Weights of a small mixture-of-experts language model, trained from scratch on English Wikipedia.
Size: width 128, 28.2M parameters.
Training: a variant of Adam for the experts, 361M tokens, 5963 steps.
Below are experts of layer 8 (counted from 0) of a mixture-of-experts language model. Rows are named router (the router's row for the expert) and show model dimensions 0-127. Each number is 128 + 24 x the weight over its row's rms, rounded and kept within 0 to 255.
After each expert's rows: a language model's description of what the expert responds to. This comes from a sample of Wikipedia text that the model never trained on.

# expert 30
router [132 142 106 147 128 119 143 123 104 126  88 126 164 138 117 148 128 139 131  75 106 158 168 149 112 160 111 133 147 114  99 129 142 181 108 139 127 134 141 136 114 150 103 132 102 148 103 154 140 103 121 104 140 135 141 150 152 159 110 147 113 123 148 145 158 148 125 179  91 161 128 159 132 160 122 153 137 157 136 145 102 120 186 147 128  97 153 180 149 123 186 110 106 126 129 125 104 158  95 115 150 128 116 106 111 113  75 108 123 186 182 137 101 152 154 123  80 141 111 148  95 155 121 140 100 124 107 126]
D and o pieces. Word-initial d, D, o, ind, und pieces and blank table cells, as in with-d-rew, Judge D-redd, DNQ.

# expert 48
router [105 127 133 166 171 142 129 144  94 121 103 138 168 170 102 134 123 134 140 119 131 133 182 120 131 179 137 139 100 119  93 129 110 175 110 112 135 118 109 135 136 128 116 150  92 146 119 152 122 126 150 120 141 140 113 163 153 157  88 103 116  98 116 129 122 165 144 168 118 135 128 159 125 178 134 132 157 129 145 176 106 117 151 158 120 118 162 189 139  93 158  91 115 144 123  75 105 166 103 130 140 131 131  95  98 128 110 130 127 156 187 145  87 114 146 106  98 125  99 116 133 157 146 134  91 132 139 114]
Prepositions and time words. Prepositions after verbs, especially to, at, from, during, after, before, plus through and though endings.

# expert 58
router [167 152 178 112 155 177 162 116 112 118 141 118 104 113 129  84 176 138 135 105 132 152 136 148 107 115  91 155 127 114 154 143 134  75 107 110 136  97 175 126 145 139  69 145  96 137 172 123 120 150  88 131 132 137 119 114 121 136  95 126 154 166 130 135 121 105 131 127 142 115  97 156 119 173 178 124 142 136 136 140 117 116 134  86 110 147 150  95 179 107 112 143 109 154 130  95 111 101 138  96 119 125 161 114 161 129 153 143 127 128 136 135 168 117 102 157 139 127 114 153 127 129 152 134 112  87 184 133]
Verb endings. Inflectional endings on verbs and nouns, such as -ed, -ing, -s and -es, in running prose, e.g. last-ed, tak-ing, publ-ished.

# expert 34
router [136 163 145 129 172 123 116 104 115 185 123 111 107 129 124 121 137 153 125 128 168 110 106 101 116  99 175 128 135  98 125 101 143 127 137 138  87 144 130 123 114 105 107 132 151 135 143 134  98 107 147  49 108 139 125 138 134 119 162 106  82 146 129 138  79  74 105 124 119 123 125 145 119 126 137 116 128  98 113 119 150  75 160 130 151 146  80  89 123 147 116 170 135 152 146 120 155 149 126 146 112 106 153 200 147 184 127 119 126 128 127 136 164 127  76 123 101 108 118 119 132 130 145 123 154 102 107 129]
Pieces after L or l. Word pieces right after a capital or small L in names and places, such as L-ak-ers, Lim-p-opo, L-ag-oon, plus table punctuation.

# expert 13
router [119 171 124 129 124 113 114 106 133 113 112 145 161 149  98 128  94 102 114 148 110 153 186 139  94 128 183 113 107 101 121 123 124 155 128 104 139 106 152 126 148 153 129 148  88 118  90 130  87 138 145 140 152  94 105 148 147 121  93 128 156 125 172 119 154 136 165 143 114 181 145 144 144 141 136 131  79 144 159 128  69 128 131 103 128 135 122 154 133 124 156  96 125 130 137 121 114 143 114 118 143 151 101 120 127 128  92 131 109 104 128 136 126 150 130 115  88 140  88 179 119 184 176 170  98 169 117 105]
W, w and m letters. Word-initial W, w and m pieces and inner -ro-, -qu- syllables, as in world, wheeler, brother, Arquette, Microsoft.

# expert 63
router [213 176 110 143 138 138 156 130 143 141 150 113 111 111  79 138 161 125 149 150 158 123 120 144 151 117 156 115 106 122 122 162 133 123 161 112 125 126 141  88 117 142 111 145 151 109 121 122 171 121  98 118 191 175 106 117 112  86 110 161 126 160 131 122 146 106  90 106 118 145  81 127 126 132 167 110 132 140 116 158 131 139 148 111 113 138  96 116 135 104 180  89 117 124  98 133 126 118 150 137 156 115 122 129 161 132 159 154 115 157  76 125 136 108 134  72 117 133 116 143  80 155 106 125 124 137 116 123]
Letters g and c. Pieces with g or c inside or starting words, such as Giorgio, Energy, Ecuador, aggregate, gunship, critical, and prefixes reg, dec, acc.

# expert 1
router [154  96 123 190 157 136 145 134 146 102 100 133 119 100 130 114 135 142 109 138 131 132 108 108 158  89 142 123 181 123 137 117 113 147 123 146 117 155 131 122 111 126 143 149 112 175 100 127 122 144  99  85 151  93 158 101 102 147 153 133 114  87 114 148  85 133 138 129 118 110 160 107 131 132 116 115 149 122 123 147 189  99 134 145 124 139 118 108 107 120 145 140 151 136 122 178 166 149 126  97  75  99 127 183 183 133 144 102 132  95 115 127 122 120 122  98 129 107 145 133  93 128  65 158 125 113 125  76]
Mid-word fragments like -er. Word-internal pieces, especially the suffix -er, plus -ost, -ose, -est, as in younger, shoulder, whose, essay.

# expert 38
router [113 169 124 136 100 121 151 136 119 129 129 137 152 134 126 133 152 108 129 118 158 129 196 123 137 159 151 146 108 153  92 130 147 148 103 148 101 156 110 149 136 157 104 143 111 141 103 125 150 111 121 142 154 152 117 156 156 151 107 106 108  91 148 160 120 127 191 171 105 160 129 160 145 204 152 147 101 134 133 142  99 111 149 150 132 118 157 173 135 115 149 110 113 104 130  92 116 156 105 132 147 163 120  98  96 139  94 117 109 152 158 143  94 145 143 133  94 107 102 106  96 166 152 150 100 117 134 163]
Capital-letter acronyms. Single capital letters inside acronyms and codes such as UFC, NCAA, BPI and CSK, in tables, sports results and model names.

# expert 3
router [ 62 182 116 122 108 121 130 150 116 121  97 109 181 131 160 152 162 142 157 118 136 128 179 130 125 133  91 148 100 140  85  88 133 147 111 134 133 124 113 152 113 140 107 126 114 154 108 119 133  97 109 120 163 152 109 147 151 152 115 146 112 131 118 140 108 125 140 157 115 175 137 164 118 188 107 126 153 142 131 152 134 127 167 153 129 127 157 150 152  97 168  90 101 133 109  93 119 166 118 151 134 121  88 122 150 102  91 138  95 166 174 109 111 162 139  99 135 126 116 116 125 164 118 163 113 142 118 133]
Table cell separators. Pipe separators between cells in wiki tables of results and stats, plus semicolons in numbered round or column lists like "10; 11".

# expert 14
router [114 151 136 142 115 143 142 132 113 124 114 102 150 178 115 138 118 137 136 158 115 111 152 119 145 161 134 182 112 127 110 110 155 164 115 123  98 159  80 134 142 146 124 134 114 146  84 147 134 126 112 116 131 116 144 147 150 135 132 113 116 119 136 144 152 131 168 180 106 159 136 159 153 221 148 137 178 130 145 137 122 128 167 149 124 136 158 201 129 118 170 119  89 128 138 155 122 132 103 147 149 150 131 104 144 124 106 127  91 159 155 169  86 129 137 118  90 149  99 126 131 156 141 138  91 142 125 143]
Determiners and possessives. Determiners and possessives opening a noun phrase after prepositions, such as the, The, 's, his, their, its.

# expert 19
router [122  69 142 123  94  81 110 154 153  88 139 113 112 176 147 132 128 125  89 114 140 165 137 212 124 118 104  79 109 132  96 121 103 133 173 162 143 133 113  98  95 140 152 138 111 167 131 125 146 125 112 147 110 114 109 122 111 136 118 117 141 109 129 110 118  81 167 140  93  98  95 131 154 125 120 100 165  94 117 120 156  95 127 135 127 121 112 129 125 156 167 147 113 129  71 149 136 110 141 135 139 119 109 114 133 201 119 106 151 120 156 120 131 145 121 140 141 140 137 128 136 121 120 118 124 133 141 180]
Word-final syllables in names. Last pieces of words and foreign names before punctuation, as in Runners-up, stadiums, Abdullah, Mamallapuram, Rajkumar.

# expert 54
router [123 159 102 142 156 134 126 147 113 122 124 156 169 141 105 120 133 127 140 126 143 152 172 116 120 183 161 136 109 155 137 134 146 132 108 166 113 133 112 138 163 134 133 137 109 160 100 141 143 104 142 124 153 132 109 136 161 103 140 114 156 108 140 164 117 144 152 169 129 182 175 158 149 193 128 142 153 134 131 139 107 116 171 153 148 137 168 176 133 135 166 112 108  90 126  95  97 145 118  95 146 164 118  95 135 120 109 109  81 122 183 133  96 137 135 120 158 136 113 112 125 179 144 156  89 132 123 120]
Country and nationality pieces. Endings and words of place names and nationalities, such as Thail-and, Sp-ain, Brit-ish, States, ublic, tropical.

# expert 23
router [141 114 158 113 135 170 143 114 128 127 114 103 102 118 111 121 163 113 106 116  83 172 150 127 139 155 116 106 139 165 186 123 149 139 101  91 176 107 163 128 118 173 171 100 124 105 154 122  99  96 139 180 114 101 143 127 141 140 125 118 152 119 143 131 116 100 116 115 131 136 143 118 147  87 126 121 133  89 119 109 144 154 124 113 104 123 143  74 184 139 116 179 128  97  72 122 138 102 127 121  94 150 123 106 131 121 136 146  99  93 120 101 166  96 109 153 124  92 125 178 114 115 106 131 141 141 138 112]
Rare-name word pieces. Middle pieces of proper names after a capital initial like K or W, such as Kenn-edy and Kev-in, plus CJK byte fragments.

# expert 17
router [143 153 142 142 125 127 124 113 132 127 132 106 134 161  91 157 119 113  89 141 146  98 117  89 134 174 108 115 123 194 154 170  74 179 131 119 105 116  98 172 162 126 111 130 118  88 123 174 122 126 129 134 124 155 119 155 134 102 128 121 156 129 121 117 108 102  92 144 114 150 147 140 139 164 113 104 183  86 140 154 133 121 107 139 132  99 155 139 130  70 124  93  90 167 162 103 124 136 152 149 146 101  89 125 121 100 132 145 131 109 153 122 138 148 153 133 137  87 137 146 140 122 156 150 131 103 111  91]
Prepositions to/by. Prepositions after a verb or noun, mostly to, by, with, through, into, as in transferred to, popularized by.

# expert 43
router [ 89 105 127 131 133 169 129 141 139 101 154 110 113 127 143 139 129 125  96 112  54 131 165 129 146 153 116 157 113 127 115 157  92 121 115 134 153  95 114 174 139 113 119 119 140 143 112 131 139 136 175 129 109 119  95 145 174  82 126 120 137 129 125 129 136 125  96 157 109 129  77 165 120 110 159 143 120 139  88 120 117 189  97 140 133 119 171 166 139 107 161 108 135 110 142  90 155 126 103 144 109 131 107 163 197 140 121 141 102 149 119 120 157 118 129 137 178 142 118 108 121 109 182 104 135 114 123 126]
Capitalized word beginnings. Capitalized or lowercase word-start pieces such as Al, El, Will, Brit, Mon, as in British, William, Albums, together.

# expert 51
router [135  78 124 127 117 110 118 127 117 118 115 162 100 115 107 108 122 150  95  93 164 110 131 152 147 104 122 123 118 153 144 121 138 144 155  93 138 123 135 150 143 156  92 146  81 132 128 121 166 117 142 138 150 140 116 157  99 155 160 166 134 129 147 150 153 122  87 145 110 108  83 157  89 162 125 116 142 131 125  90  96 103 150 129 116 102 135  98 120 133 125 150  92  89 127  96 124 131 156  76 113 137 134 115 159 130 112 126 148 114 101 109 131 172 114 101 136 103 139 157 120 124 131 163  84  59 202 136]
-ing suffix. The suffix ing completing verbs and gerunds such as Handling, sundering, daunting, Accounting, and also endings like ate, ure, ity.

# expert 26
router [159 145 140 131 130 104  96 103  76 122 135 158 117 112 161 150 135  98  78  66 121  86  84 101 139 103 133 106 136 122 161  79 125 131 114 129 126 118 110 124 116  84 115 124 113 138 167 181 148 125 119 126 124 112 135 151 113 132 171 143 146  94 138 123 142 111 167 111 171 115 120 117 106 138 130 130 153 153 117 123 130 109 127 132  95 132 100 115 140 137  95 134 171 152 103 128 107  96 116 167 138 135 117 127 182 110  83 179 164  95 141 134 102 114 170  95 135 127 136 162 161 139 131 114 116 145 147 101]
Word-final y. Word-ending y pieces such as y, ly, ty, ily in very, officially, academy, oxygen, plus sy in system and the relatives which and who.

# expert 18
router [149 150 178  93 109 158 126 123 134 112 143 147 113 153  96 173 152 138 163 122 124  97 106 122 127 101 108 115 145 112 154 161 115  99 130 146 151 111 113  92  98 134 141 121 134 123 121 143 148 113 159 155 152 118 157  80 124 160 104 139 149 151 132 126 105  97 127  84 151  87 108 120  99 120 141 123  67 157 119 134 161  78 164 100  78 186 137 108 132 131 123 156 130 118  88 160 151 128 125 141 118 136 139 127 118 101 106 142 103 139 143 161 146 147 139 146 163 112 127 146 156  94  91 163 152 107 167 124]
Mid-word consonant pieces. Word-internal fragments, often single consonants or short chunks after g or k, as in bigg-est, gamep-lay, McGra-w.

# expert 20
router [105 109 111 139 167 171 133 178  85 108 114 111 149 137 106 132 166  98 116 173 134 129 171 112 125 144 124 135 111 189 103 118 140 167 117 128 110 148 107 101 137 138 118 119 139 143  97 129 134 140 119 102 160  96 101 142 163 144 116 115  87 114 127 164 129 131 161 161 126 147 114 159 131 213 146 141 135 123 161 153  74 131 108 143 128 118 164 168 134 106 172  77 128 132 115 117  90 151 105 154 158 135 118 121 135 115 112 145 113 152 111 136 116 154 147 104 147 105 134 121 125 157 140 142  93 118 137 132]
Infobox field colons. Colons after infobox field names such as Spouse:, Class:, Conservation status:, plus table pipes, dashes and quote marks in lists.

# expert 59
router [142 154 122 127 120 125 142 145  90 122 118  85 156 132 134 163 145 102 106 153  67 162 152 119  99 157  87 153 109 159 102  93 143 133 115 113 133 170 158 136 154 138 105 121 128 166  99 146 129  99 135 133 160 133 107 132 129 162 131 103 119 109 131 132 122 127 127 191 115 130 125 184 125 188 136 143 139 170 131 122  98 116 123 160 144 110 160 178 147 102 157 103 139 132 131 129  95 157 105 161 151 161 103 101 132 110 116 126  84 154 152 144  94 158 178 125 106 143 110 133 134 154 125 151 111 132 126 119]
Word-initial l and y. First pieces of words starting with l, L, y, se, sh, pro, such as Sri L-anka, y-ard, l-icense, se-e.

# expert 24
router [185 134 160 125 101 126 118 160 132 120 141 103 140 121 114 132 138 135 102  83 151 137 123 128 144  90 153  81 128 155  86  94  98 121 131 129 132 156 133 119  96 147  99 104 113 112  96 135 187 138 124 137 144 144 139 102 120 101 127 149 120 136 146 130 163 107  99 115  94 139 121 128 137  92 149 100 117 154 162 188 142 173 182 118 114 142 102 117 150 131 160 128 135  91 109 196 127 153 118 141 144 109 130 141 145 135 142 162 125 125  98  84 133 105 125 112 148  94  76 122  89 143 120 130 154 166 143 132]
Letter c pieces. Word pieces containing c, alone or in stems like spec, rec, dec, cons, inc, as in Coun-c-il, asp-ec-ts.

# expert 27
router [197 104  73  99 128  89 142 138 100 137 135 143 111  97 123 114 161  98 107 123 133  71  89 111 166 125 121 123 126 116 139 122 137 159 124 109 127 147 119 173 145 134 159 137  92 115 150  93  89 115 109 126 155  75 138 114  85 157 168 142  88 111 110 137 115  94 150 111 140 121 148  99 122 147  88 103 155 129 131 115 164 106 153 130 130  94 121 140 144 152 153 127 170 166 125 196 144 155 162 101 114 110 113 153 143 101 132 147 149 135 115 132 115 123 125 101 131 119 141 126 134 128 124 121 139 103 143 100]
Word-ending syllables. Final syllables of names and words such as mer in Summer, er in schooner and Gallery, ier and ie, plus === heading marks.

# expert 41
router [180  89 104 144 131  87 114 133 137 125  96 141 125 128 140 119 127 172 128 127 122 144  94 124 168 150 113 151 121 102 109 137 125 126 156 136 165 148 164 184 130 156 142 122  87 180 106  95 139 106 171 101 102 146 112 152 127 123 126 122 142 131  97 146 169 167 148 135 125 124 123 164 131 167 177 138 150 166 137 135 138 120 131 113 110 101 135 139 129 135 173 141  66 111 101 162 140 135 107 107 116 134 127 121 163 143 119 143 143 175 135  69 135 144 141 148 117 143 126 139  77 134 100 138 147  88 119 108]
Word-final vowel endings. Final pieces of common words ending in a vowel-e pattern, like th-ose, bel-ie-ved, cho-ose, W-ave, plus the word all.